python train.py --n_layer=13 --d_model=256 --n_experts=48 --experts_per_token=4 --d_expert=128 --d_shared_expert=256 --activation="squared_relu" --moe_layers=[0, 1, 2, 3, 4, 5, 6, 7, 8, 9, 10, 11, 12] --router_score="softmax" --normalize_top_k=true --routed_scale=2.5 --balance_loss=0.00255 --balance_bias=false --router_noise=0.3 --shared_expert_gate=true --init_std_router=0.0126 --lr_router=0.00131 --vocab_size=29640 --norm="rmsnorm" --norm_eps=1e-06 --tie_embeddings=true --optimizer="muon_variant" --lr=0.00292 --beta1=0.95 --batch_tokens=65536 --seq_len=512 --train_tokens=389600000 --steps=5945 --dataset="wikipedia_en"
Below are experts of layer 10 (counted from 0) of a mixture-of-experts language model. Rows are named router (the router's row for the expert), up (a neuron's input weights, with its number) and show model dimensions 0-255. Each number is 128 + 32 x the weight over its row's rms, rounded and kept within 0 to 255. Numbers have three digits each.
After each expert's rows: a language model's description of what the expert responds to; "comes after" lists some tokens at least twice as common just before its tokens as in all text. This comes from a sample of Wikipedia text that the model never trained on. Tokens count by the router's weight.

# expert 14
router:095191142133143123185157078185080159145178112096180130138129118148181129114127081146191124080133095177045132114127204142088134087136117110168106150154145100133124133125135117117108108095120155157116165114109133171179147131147119146155115135123150146080103068141139151160108144132108156168162152133128161141154082132163162118153153103103129147136134111128098152132131170086108118213116201107086149143080126141171126091116120139126126123112117121144125079124137120169166104142101143127169136147106220104203207153118036113188075145144036135154186095133122169146167080171112107144143125146111103202124158114105091134127161166168172182120101110154133092136101142180135165093071127126061076144110148138166156105090141103149125083145091064111143113182152161109103056130128145
up0:088113074099121118095107117105119139225131113144116233111103135134084155127107109204122116138157146172105117102101147132077179085141124129149150140091095125155123039112164114100145121154140105136088143134153137171118153146161105124095149126077051101095118134082181114082137135088121128155093130104165128144056121168110110157099164107120133114158098137100130098040113088188074097123116135144154128100151174142106078132169090091152157085111108094072154116177127106151065147125135145145137096133135167160148179092162036198110088103116116147162137150149081136120179131185096050095134088155169132181134050128089107088104096152138142154115137095100140097153137081104071166131065119136164064152119150132140094131147124130123155135141120147156074147137142137107073131112160096
up1:123132102126152111144122164137156137125115100065086152150173145136227132147117153184147059113092140105130134098139112090138131139151098145107095125095108117138173119102136162102095142113071153208143093041158138144124174113135095173128117127097148177096113141085103109133112103120102145151162170117119105141142115148117219208130142092114144136144135097173138168149095144125091128188140118065082131145183136126112124135073143131131110084168137122133110115110147154163108169104104170177130193125088089088118170157134075144127133104113026095095172138181147178124108122100168117151187101186082091148131137092170119147107130131056112127142092125098093205115104145154142120081145150126078222170087115136121225089096106100129100139149135053110110162123147139101128151112123126
up2:128148130113149146185089148165081098110119125094129099124160131131127197117094116166123148142120085127170129115051143083152164149147137158117193134125068200081144122162138124121138137152132157136101162122065180079095162153159168174165162120067140150104069131183120081152135110074119121152153102184102080087093191138150142106123128153126134133063140118144154187176130148127157176168107134091111071116131130055125155115093179144078159147140127108138125129129153089136106099131170110091129122105162161136149090124130082123142124084101137104157160115118207114119133130055113085201134131110184123210112102138117116144089111131144138121148127137066133095139181126155106164087102105118023077125125136053134132101109111089116138125145120126081123236106158177110163165161093133
What it handles: Auxiliaries and pronouns in running prose, such as was, is, has, who, they, plus adverbs like often and usually.
comes after: ",", ".", " it", " that", " which", " It"

# expert 22
router:130135177116112131202150117091158106119114157113134135106166092095099140119147114094158146110143081164170177152124099155140131166174105093113107119088140101117108155056137118124164212210056091134161067124148160160140129170109150160133147167121144101133125117163135157075062158128123148105129085102103098190091143143119093100208116096174093072126196150169135200134089093100116161107100162111155114133107134110109138112115108110097169140149106143094185100102117096114105158114100138155104150118169068147093122158107139143080096189088144101123063098077187146133153100108126139106104095102104162148161099126105135133165093092136143098184073120101167154064147099151110118131134179128093132185156164157138080101103144165158116176208099068100132069145124056135128187142094118
up3:170112108164128125098119156129187128129142146064120113126075126162136164151136134095163127080119162077134108143085120103106117146134152146120177098112094115089124140124124166067104156185139119164131134155184161127104114186102122121175159150173141126130146111139127154180157103087097125088176121195022120074155162118156105162164121119152114172124106153073144137145093140173119168103148167115171142195055158140119121102106178137157141157046129118104117138144076096135096107127168132138133078158155124120104174127097098135103069105128211142192058148180120090131117133114125130087159135110136139050083108131083183117119157142113123162159033187147025121169087105063086120152127132137119121127094092125109122094105097084127157165128080148098109116105110079116118104098105161
up4:114155100129131120100138095094097159153128123124089170133114160111085066126067162108159055162102133132141185128163096176104161175101139099132145144167157142197190137131154116124099128156152114146116119125107144165141170134157153111048085163141138134149093140083063108137101155107092124174128078121060115092160105077123127134084120173120131140124146105134207139106095139164127096140126191107103119154157138123035163158065175099118129119080124053136204094186092129118125177150122179123135156092114089146123160103160127188167165135150137116079130123139145108056110088129119107185118141177102173115073175112060081065160125121130124110141119162132156161085173122106111058109109099137110080182106080142130158138116135140077082119132194151117122123081132087092096143093104132
up5:106105143127184158075156135146170210126122118091129151126141167124163150156089129143086084126107127166135084069124098133135107116168180166212133130135109150104163080112127115146149172143122127156164114100065157177134135157110178125100112104159145132182094073101127091119101119121115142092149073101134099169171141134083132152147122136188107180091104160178072145113122122122056172135136160099159188123143113113129122128093170095159133137174177120072115098145131063131082190171167113111116125169156069229148124113186063183163180163102174142125089147085197138178123120131114112121155180151142111124146142124129161151115090136134104088126158098135109139101162156105107115178135154130095142150146067125122164123042122150147174090106157085118084168124118123056112181107091127
What it handles: LaTeX commands like frac and partial, plus determiners this/a and modifier pieces like -acting, -ellular, -ating.
comes after: "20", "19", " a", " is", " an", " \""

# expert 31
router:153117130110091120150102174130138104123056152030121108148161121092160113107153139113170067114200112134143165105160113118168110146175117169121115125133098125143130113098162135137166104172079073142139094137131119185150128144145138119171159150154142145110148174099153171106163127101122109102151152180141101106121093089108047081125087177156200085164093140148113087088149151123147116104064171123164120110158094092127129085167072105119116091173157117112102132209148123146099159140146103079130133124174101112120145110143062107097099096121152093100185097127112097139101168155136176106133145139156135132170079128113161157136109118112175105083151161160119166068130160154190085121085136105184160149173104114098148191156083086157104181183081030105098155116147157135115132106043087
up0:079121161111127103155115152105135135163101143143171138127119116198139072119149141175108178092137101083155144070144066125168161112152191168173120146102175159093069131086145170141140101135145104138079112141130115109154197124144187151161131081162100110074145149116105108068103096155077186147085140178099173075146160168071075150129123187123095164154058169129122165098096120125125119165123149124142112110149108207136113138136149166161153137097140083101121137159162141153108168105140100078118179113161177165143153130117126114150118177120088145105130130130151133112145160084149097244149133169161088110133195128134140151093134085125096050144129161073151146151111121097143107152115171194116160142127172104123090101152144128135085187171149082113105178134182070131121112135075171
up1:140097113077118104124133124130114143132149111109145179139092124121159108183121093116157084133150171125103100142098109120175080151045122072177155129158148128100129092111116115141154062129111098106145119159103174193127128062135035155173112196170117184104111108110094059096135140119118120108078123137103123100170118102177201170157092150109151124116113103173109114108114175161099125126136147076107149107141112199119152108100118079137128070130156164058058140161086125104146150088135120154181105144104136096119179113082058140093124141118086211119108164156123108084131095155083132131099132176089165129088094129114173146093062149076095117173066083165099185146135070141120114148111077160108131101177133164162160145123160131126063116151107105095178162147124108166097130106150119
up2:138095074101166173121110101123132164099155135133129108114133097180139120099103193073089163135092105119140146143160114129122092158135120162133138088102153147122178124125138142146165109073124107105145149129117120151209135147109113184124105077137122139088105147136139112134053130147194194105067125176162139068110089116186096164125135129151170155122076124083156143132122138182117124147104146071143100126165102121103132158101150076127129150093183166142157140156173137146180119143155120094085083116181139136080090136154064040177117039170170168140130170109168120086105125090095139114095152120116106182144110143185157206087117158087127145079116082134110168143098124164129083165175089135089121155094185133152128089176115102022152154144133130160167138107176183145132135149115083
What it handles: Theme nouns and adjectives in titles and prose about art, media and society, e.g. Blood (Ties), music, water, Gender, disability.
comes after: " the", " of", " and", " a", " The", "'s"

# expert 27
router:119131126109191096122145106128124107126072177134145108098165164173073122110036127080092137148116088123147182130143168099147138112157148129108174132163147117083098078174148154138178146163103174147104081134112185155155075200117141126108147127115157100129104112147140112068130136091089162069161143135071125092137103092052197121192115197202118119118136136155163181151169108078104111120092078149169147167099118115107112071091033149093107130156113080120125185189143137124163099120117106100123124138227098179163104117142130121120124155135152111129080156078113110175119211120152174122134158112191135121136149120138108122153164162088166098106128154145103134083068177117147156136112145100143093167164129122138153129093118165145139182127111105133149112178152111155118091144088160
up0:119146146106187124141080149100109071095156125068156124098122072125132139153082152100144146112134143100125148176101118130105183102093069206130153129115170153124159088086169186118070106122190086182118122121103096132181067149111124130144111059117108162164131149126084134149144091162120173150115102136117105089088095103077171119159088158164047132132161118141164150090178141132162107158160118113097141121099118130068126112196079115119139156121180131114108140140142189040111141103147093173141154151147184100121119103143133133078082103084065152155107170109108123130136183127114122137144116148086154179118173157142123171153086158159172112108109169068131130128154106149126176129144167154105133103112117082064119159105123095095123119194143100092200091174187103042136151147108169
up1:148151121137132113134101088184199129074136123111135138163133102158146103178100140096092071104167164088169096089123201106176121142138111179152094104156134177151123162129094148092135070128182149082174138123087104121124125209176096162144125095126128098103136128096089080129119174165193132080199216138148156121154158133161116098180122152134088116168144083181115107132136097148118146155148162110086158151083131101141121154137121138081097144097121113107143096148099105117141123059146169121079075141082113120128055053112093109191177107114122134133105159093124140082090137136119146119170171133043163160152090131114144104123145109125124112105110106186186144107064177111202113121146145166113178159114118141106074123165090085134117159153135123185099176145165159122115114134065099
up2:113083169141110155190160140057132129146128174123173112161064153133146172133165100122128066139098148147102114131128114117094170125062139087117159116165150128159143071147140138181162182134136143160149127099126104112117139132155109114154181100158111063097094084146154116146165104131138188173121103134115099115156112153067123090121138147147105125132125141144165117145106116154146126122205154130159119168166179136115102134129166151166127142103108142078125126191091177110145128120103073196143110137154094132129116183139089136180137121210181151109118153121161064125130158152167203168119145075094140109069155210164127162194181113144111125107172079153074108079149028083133093113108116148135180176089165089157159108184135061122106079132130128161185081091115142139126103151132138
What it handles: Adjectives and ordinals right after "the" or "a", often in politics and rankings, e.g. National, first, Supreme, presidential, top.
comes after: " the", " a", " The", "'s", " of", " as"

# expert 21
router:182137143154177135187115122153080120147153169143138110084134141192128134119146136113138140151132128104150172124099154124110149161193095092131181107160096176087130143151180131159100113081167143158181065116160141170116199184074150021140172146100103112083143135142096162079077094113110142092179125128088150075076130160116080094157165200139183086096131125113157081100111124111184104141119155177126113145156147133147084145146102157090092098148116125149128165171108090121113073143083111140129099089127075170113205161143145081140137123098140100143118134075101184137146152116179156188128186085114159148148138134115144170146086138045133134097176125176150154086115116133072105090104113166162086175149140144148120122110148164153115110113094155088157116193096089101130168158119145
up0:172078175097124158138134141059137140140127070171102092137143173107130099097143164149136147147141147195163104065129100077148070123179160095099130137145148176119181134079119140126136138083155131115096146157129199164076167071159079162096169177047143152169068055133098187114146128113149124147170143147139162159137144160107105165115122122153109079085185145099149082102194087122179113134200165070102168179092100059104065159122118103152083198115077166145074113152160080098118104126120127084120100150098127144140126109113107177125132148130150146154133138127135112148135173127090140123167133097078155095111131138130131107059163149144152179169153163056105176082123113095142163130112169162136107152118214126110160118121091146118146150136080116134107122137133149101108116131100113
up1:105139167139154208150150180137203101153131182146124085131115135105159196127196155126071078106127168181135152141135203124096141154126139128177095161148154130137151116135172170142104111123178111117133098133107112111115152129115156116113072116154118128121091144182149133135133127163144091145131114141062154092167139082145143095142052166155127136102080119129203110144181096152107110135119153133110068189103123090159135166112092192082171109115077136162163123102096124074121098144102155129161110165122126141079162139113098183085168105129083133165142101194119087079127135122143139149153153125180212113136177145175155110118168125123156115200089116114104077143068119108136087196156120141116162068144078156184178185084159106170112125148172082155120087120082161117087113126115146
up2:097105145180167150118182122129096141177076155179119123167129189106144123180115109099145091141170161078109122094131114176122029205121161114162095094143085088098108164145148186105118168109119147114142081134093154104155128161149068154145141119128115103157174139163099089139106165123131073138162157104163160132196091157137082129155175147157133129119085136091141126117139197164122104116139154124199168152109146132206118132121106111061163106135103134094199086178179106137087091073124156117127148105190128155158096136072104129145119151083133151101205175155183153108130208136173146135136145157129153101127140071125157124100140122118101168139149124160135158128168139113114140095197115161052103120194110145119182133166155136154106139177106181122086153091117107116125101094151163
What it handles: Country, city and nationality words and completions of place names, e.g. New York, United States, British, World War.
comes after: "19", "20", " the", " in", ",", " New"

# expert 44
router:091119133127157114124090100116147132162176141155168146105189129134069103138110140114115120115105138160064141098095060104128065153061144116151097126127084144095141158127085144110155143139132073151152132162127132132084181082190186088134170101160142121124071143186131126121153152110124096116127099106083105114130117120125086171109083117167113162135136088144118126155131141129073124090122119063094102118165151169132195134108147123107129140169171083132158076110092117171135120084145148121143118104103164166185098076047143083234161137100151132141202093103172073118138189121117070095133109181131120098089128110130069131148194163118084155141118089098212105143091161102167132150149098124173105092064150109106124142124139083049134114161071155134078084100147121163144122133083144
up0:083122131180135151141141157136181177168148172096147136168149150131118095167095154203101055118172141167090080091096095078142128124159141128131091043126094168138102140180130149105085104110086162094183113136070115134111119110163065119111149134108153156145136131109129132082122176154102077100085050110206143134097156181117121142089113183151094204129084107137174108054092143164091111132160094085095102102148134131122132156035123104124138170067113139159121137180095098085122113106084102145097135089165144157127101073119099135120136162123138134146157111122106150162130170149122160164088077116128187114071140163154098141168132124089099113123120095153110117148126088107108091099198104155112104106118137111066098140117120112107135114132159116097143208160119089106213119146190127
up1:139107128116130181175096149116083192117157087210147149184132149139133137130085151130161157147119158108197112155127120137125153153118142180148169071173138154135142119075143156142220126131084187119119078095126100104128117120128179107089120122148171112150178046113100139142110122146146097131124115103135116130092140106153120133121126108142151138153151161090139195130154115138093164111175104182142085096140153159150157155148136063116113115167074104083081130155141157192153145073117125135102191125078085107113161122129103081145202098140122090111174134080090183136119170155135111083149163143045133162181093128162124097193107167182115165122143138093150129140124092108159134056156124129149130167129196122088025135155172179103109122150101128093097146097122182172123125175161159
up2:144138102118121141147124148110133156154115189101129147132113162161182089144196075129142071132137129127177109153107133133114112164116211094094125097110059114175086173130127115146088133143104037145075130145086179077147146132054099126175111090139097129171129124126087135121146120138119129096131129155154151139082121173149157117148128127129090112125057120127212144166135147124140084172134118166134122136174149104121127131123161139130039101061146142097084131118040132145166144125145132150136065122128113106133152165095129168060099104077170156073146061137107174150174116116142103183134150137116176130128161137182141096102183146093153177118169120102143077149093078122145122091122073182169089094110151100079146101148117133171078182150094074093131147133153178134102159164160200
What it handles: Pipe characters separating cells in results tables, election boxes and sports stats, plus infobox labels such as Born, Died, Candidate.
comes after: " |\n", "\n", ")", "1", "0", "2"

# expert 23
router:128117153144136126200132191072176117077154168165043147094177127104090106135130114106152149147103108118091138127111118179097133139159140102082141122101113128132148119180125124160066138154174094142155120116128147130149115165109104087136131201127107122150163168111196159136108135181160128110155144177130110154104123178100123094081109163192136135097141174123126097168095177094149109116131133146062130154163092127131209188133170132138113140153131143141111163087112087111096081176127113110128148152095119128060124087212149088188140132097061151148089187129114132128195104118124113111050063163097136164103156102112114092123132094207131165145125125087135093053147098092078159076165146116060151147138132158091105129126214106113109116147154165102163155114092135073131106130098127
up0:103140153144051123157149098156141097079122100156151172128103103128144180187116134066145062158108125113080165150144149133118122147129086101140148103133113139136116123058115086174123168179080179130126122082120098135154167126117159129117091108150131128184093128114011122096155112104113211108095115153132075133086166153121119145102124089183150071124120135108061097159096230135153160155173142136154113098129158125118105096134146209171155133155109123180107130148218101133164182151143171106118171145091152084123129187156110120157144093121114125111097113120089169084125152099152152142142136175118166077141108124133144161149137122167142151036115101143129161083146099131055148072087123151094083154137114103097092159130121067126101194140162140079080132113124146123107117143123079
up1:121069112137115156143096133118172146125098128102095125162140122133075103103152135139144132138086142177128133174090111112130114111152138098139178107061103105199147167159119079069131137133116088141098135142139109177135107106128067098198071108143111169123083148136082130174110105136143137114127140123117079010157146098111103149192129137160185125109087156132137102144081118105090144120089158141096089125174081168135122121112075117170160095094129104123132153074147145069140171084187122165157060126153131127105093162139169060155025159187165172119160176160147161093161096075154151068116129173136146140118168111117135196104099184116079098153138177152171160101101080106144122071110161083129164147104174147163133137134113125098126166117113089138127179140135154131145148086063126
up2:151100166127143144160097136168176122109124115133105116104106153154078125091123156132132145123155149100075129072086122114143139153162154153103196119175114214174140101100118149175116053054161102143119185118089193222168104105156147046147121145127131183095125150204163067166134201158149137079093110136167105147120170135113139185155143140130122112135108171105087138164117148110144110178140145120144140144209184146153154147113102136162110127149104131104088108157135128078145105145151117176090093108140106117084144164120098170124125112098082100078103164068099176144139065146174134150098046176086159149149153124130148122121155190092147130096101187137100113090089094146135170124084138120108133093074121107159104140090195118156130104159136074124155114115116145113061121114148136
What it handles: Year digits, especially after "born 19" or in date ranges, plus "born", months and accented letters, e.g. 1972, 1903, 2012.
comes after: "19", " (", "20", "18", "–", "17"

# expert 42
router:037149132119122115133093075142141114127098140170152113068162138135141121164117074154133142113100078149113129147068140156082067141052125138124082079109154099194134169150082144048114066174098118140136165136125146101120139089163140128184161148119124146109128129151052095135056109116171124131086104141130099113125121094123102112127119104127074177128099120174126120121091041124129059111164112119093129165125141112081104091119123141129141130089179211136158070111062110149155129074090131127122093070156151117158108085093134155084186133151083137135130138152123175113180162138180100164140080155165154106106153107148128150181172083148136134117121147102157128124144156164189153164111108186120119061115115169120092172101091203098108062090144090134101090096125105112136143092108164
up3:090110164132132136143103113076221105108111089163148151097129097183192142120100100148121123107149087075091189189122148122115075173144114152146122097089121148108109175149097160111147090151149163098159073109100106154166151089070068098136124122143151122131161164068143132125146173100187076114124124068210147129098087165109130114099130162137129127118129124194180087140181112096141177099124138117122100174135148126147120116176132118110057122088127164105126110098132178148131142074086110133142088156109127112144085109147141161163162149094168150087178167179110167100146133103133142086093154111126121146102084166133164198125166089094133098140085157095084129155139162065183122106153121107108123129094124102129062147123057148164115158133106146087113076197119104168192052127106186
up4:134182080181141173168114080072132161161145114212155137147110120162105126161129133100131074095156109061124073104123140122120164082093159157081093092138135144123118154132147164148080098209093171089113129119133118169133105102130197075171163149134063151145132149138088143127130113105126143090108107119128141111166119127140175100162133131180108135112113085116108056097074067190139095113082113123112173193165095174138135176130152109167121122122112108164096142129144109126193115068130118181119125085158108076103209137120108154100162157124145119141104162128130100066137107147179060145130127104122190152181105119155123119119141116091139124142110141117169147149154132187152171109078115119144215130098127115179072124082150125090152109100129063073077117151140183128109079097094184
up5:110144124088123165103167100170190105118126146122137166063075116111152107116106154172106136160176126122151076113052092175090094130119095085083116169055139133102160161118113103102175075116123117118161121082094161121144076141107090149135137064130133120145121084121096166189157192157098066104090161147141171168117106080102131108108088119179146176156065132113178099137099072098095156155140178073139079087192131175187131154133132174220145119141145145135126103081115120105088154163097169158178069104073110096147113127076143134162122123182098129146142159161166097083102141118153113131137147113213117118138087135136123113069068109095110124080107148112142126138104110191151152157164105119120159121145104122109136192148156151138157078185091123143116180128127127113124119146090090
What it handles: Pipe separators between numbers in statistics tables, plus semicolons and conjunctions or prepositions like and, in, despite.
comes after: "0", "1", "2", " |\n", "3", " —"

# expert 19
router:131136087112091087123159068100137174176137110228116174151148133129138158113153112167034157095157134103169174132139138101146102122087128115145118123086222081054097123100125151080102131131117112194187165121123142165157125149050169134116136114079110132094108117134169156118080152137092130158135088073162137116136159136148151163150100166140117125125145136144141185131177154112113097172157162114138192161090178138139114147156185169120202090098132100109145112137057079088125197105109133087151151147151098136157124200073122098103125088162162149117131160065074166156159191127140137128160133127121093138129148143115171120175146121102139155151097113128156105140132158134080128151167142080224139160135160122165139181119125174150110100149145096144084083132143075142137146119071125
up1:131165094117142147138144107118108177190075163204169103083095172127170141142094118123123125153142146156083215103121073097137100117104162152122167097113161152134116121172115124121090089086141116118117153121125068143096136126158138155115132206066108115119101043179062136113137146154138131075145132132184153072099154114150147125129149227150145162120109148182132107169139092152141082138202159081102093139089170083116119163075181159141083060155145103139110119084151115212108163078109121083115088102143131137120122121134114123150167165168139122131080162142142162159136123099158115135145109095088148087125108112162052172136158102115117102130057109132146177109132159167167111145142157175154154082103145142084082126101109111084140153163093159146116181114105161121137100171093200
up2:132082124117043166114123182157137106198172141063146134130126178195112133133147148170133137092137093158098112185150178120158112075202160159114125142158134135098116162082117068169119121118106132097187145142126143142097161180090134127132167111137128130153128102140130056096225108079117136122188147178077125075085092122151175158080129124124109086117121131134181153089127109096121097096157146169080133098066116152092088112156140149170132070163141201118111107103103092130126102080128135177061192164154137138154096152127094127144116059117170110126153133108088127097117138111140118089149103101129081125201140102128131139154147139182185112130111181154143119122155155121091131108160106183087136110151147125142163120096133183109166131138142085201140118086107162044144143120068131
up3:136122141088106127171108140149143217132157092179100179097109136152138117109142141233165095113150112094127124113098094135127098160059128102195132116093174158190237135164105071124162214116133122132173150101132180143126074157089162094135093148160103143091182105154139186117132133092065151175105122126120167131149165079070107157104127117157203175118126175095111140112129107148131118116148148142136140190143129148189126115098095169117113131094132094147066147133124166173147132128115155200090160118099143112122157112111105110166197134175157162167162118109115187114120162119163121116126161133102143138170178059124158106086110127125145120134122165095135148137141139133085140140108128129095148116093128194125119143141065095111154065102151141086149105096158118154138032114169118
What it handles: Articles and determiners after prepositions or verbs in running prose, chiefly "the", also The, a, its, this, their, same.
comes after: " of", " in", ".", " to", " for", " on"

# expert 29
router:135088073139193123151102080118165097169162106165131100133083132094081144182131137149096181155096136085079103113158107097127155153167085106120128023124139126193200156148098116154146109114155180088100129096121096085153136091159133060087116103169145126183116167135145147146146074127164130070107144108130080145151146131120162098100112101110081201111114112121161149129151138162097127160146096172144141130190089037127075125107143130180165152113105174184169174089126105132139153107176135122138114133130149139163160111106099099101109068132150117094167105130091075100115163140157120100133171199123086109143183111136127127112124129131101115124082138174109101123111134150118085178145165080121141206086118150132159098102066153100221147176156148069160166106116144122148074160117135
up0:128118109124161134123117100148125152133135094136096161169067147122125205129095094112167105157129150135129049126205113124133135162142127154090158120094095121126088105169107109160157143132132117116131140110099102163177123151082134112136122079133101106135140113116096112092160081041099140127102106129164228172122166156147117126172133117151080083179115119038137132032153120147125103102175130177158145131147080130113206121204124150105136091092117150138174123150111114097112071143120138058151130177126110140162128155119136166127154138137166106123124129144148154113172115140138155101083100137101151160181134166185110099113146073090111166062094116025158070149155117107133167134078170121139169153092108194093134129016169175142122144121151123134138106115172091124155125097093162
up1:104082086135178195119132099119112098084141101109143132084188140124123097087136094162145168135049055075059120186136125129103108157083066124161137133157125150180147124149120122098138116110110166200088167136123169110101108133160118121167103115125196136110106125118138114104032150134113098145107107185117191141099130158101228137151136110112146134152116088158164122127133088141174090153081118178107121115154155111095125172115136120117211095150211098093102069149067163099124100076092172099128121093127138098131144116116100155123104171120118106133150099144136120171133131071147120133134105135085105168135139182106127158103105157151093115133129177139159072094175100133156124060144148091092203149134169164165077138087104132082131064100116163165098149164087144105154106141101163
up2:145107180159175160109139119103114150100149139071126140093150128144140191121136136195160123141156169124126157179180144087110116097123148100142103131119139093100099071136080143069112103087208064155045141142105152136131084103178141048145132209090141147072060107136134123070129126097099152066104129123134146086157136175150104119048130162138138164074138156145140119142123112160176106141125152152141073150106177058085079133146116142137138091146089129118202143096128120124110083118095100128140108158155130149119130129145100126138167151124170154100131124073081148167145091127123117154103079167091118172098116114072125128141103091127091113137119131169109167146140106204171100116090103145169078169103138088166158195198128162186168113166138116122103190171135136156113120158172076
What it handles: Space tokens opening numeric cells in tables, such as row numbers, game results and dates, plus spaces before years or ordinals.
comes after: " |", "|", ";", " November", " September", " January"

# expert 0
router:145099106137106131080085102100143121126118093132109165107135119141090125130101099099129062117119148116190117154109068157061105099100149093090203130143134093148130124104142076110128112059131108064108129074111083125109114083102110086078152092112166143148092174136169110154204157101140142162120175179144127144117173205155112146119118118104136083087105140088092168163078157165113159083178065093145165123082115131167137177089144102135130168144179108129125193147155069110156115139189149113140123165053102161082105173112130100146189154138101123093125106105131102132143149131109077125163163181105108084128154154109167147052117139101122093137132160059116100095172117146146125129145098094174102123154176096125118074137107171109132085104145138169085153117197178165107132127218148
up0:083112192157157155150194104120176092124093195101107143148140098143104125139135133107135134136110125111070120084092149071162137145091166147067185126113137143137129153081124109187093184149112152122077114117101101117034138145192164156074058167159119164091154180107081136075156082087128171118119125197141161146178140112082139128188147101151138182092132162131107151194154109123118122084098128139117176131113119155096145162162060134118089168124118092102081148139173146114094108144140084096120151183157088103131108110123114115125076145149131132153137161146151109118104118101143196201102114110128111139107111060142110163102136157096109168136106079144086156149090103105107136125129089140068116224131138077089117071164148103149142188152123116099109140140174163095179181102098105
up1:124082146152109159078132188139167135131096152069151153129112130143097138141101085128067110075128173187128095164116073116131107111198179180124106089090093114065176141153135112129127155135165117115055157101154058151147146063131102130113077138197112122135178144065121107082142139124142186118130129119184167138108098133125135173187126141156112125151157073119075150159095218119161119111051133153134098099148121106105137143142182117138148037163131137118107110107143153092128130104112141140117072170151118122165145186115099160164122127088130154094181119155084124178122114146101157159108155164163183117162078132150107141194136122100068168157115143106172134142159162093141092145098123132101137126141111104107089128111135124132162093121119080093115095091170206170195065076111108
up2:072173130130079105121150166103171105065159134078150129159112155110121118154115029092139160079173111117184133103105125076119063134155123174153147092157116156152117133076158135143141077102116128165100067116123154117140137110113159130123135125149115159157153073136177133175102138069124159139130104144159110074138171132157055097157140146068083180127121171146094174165141159138186137137143127122151156160161127106128149146139123080124067133164099072151188119137103091084142129180148174144138087109116128093148160168178110133121123159097093137085170159173125160134109087187110101150126099165129101093158135145092105138152091064075119085106182141058137143087076106085103159115130081157168145193137193114083054150140086118085094090152104114146175113117144183073147145103149119
What it handles: Single capital letters or first capital pieces opening proper names in cast lists, rosters and tables, such as T(affarel), G(ideon), M(ervyn).
comes after: " (", " \"", ":", ".", "-", ";"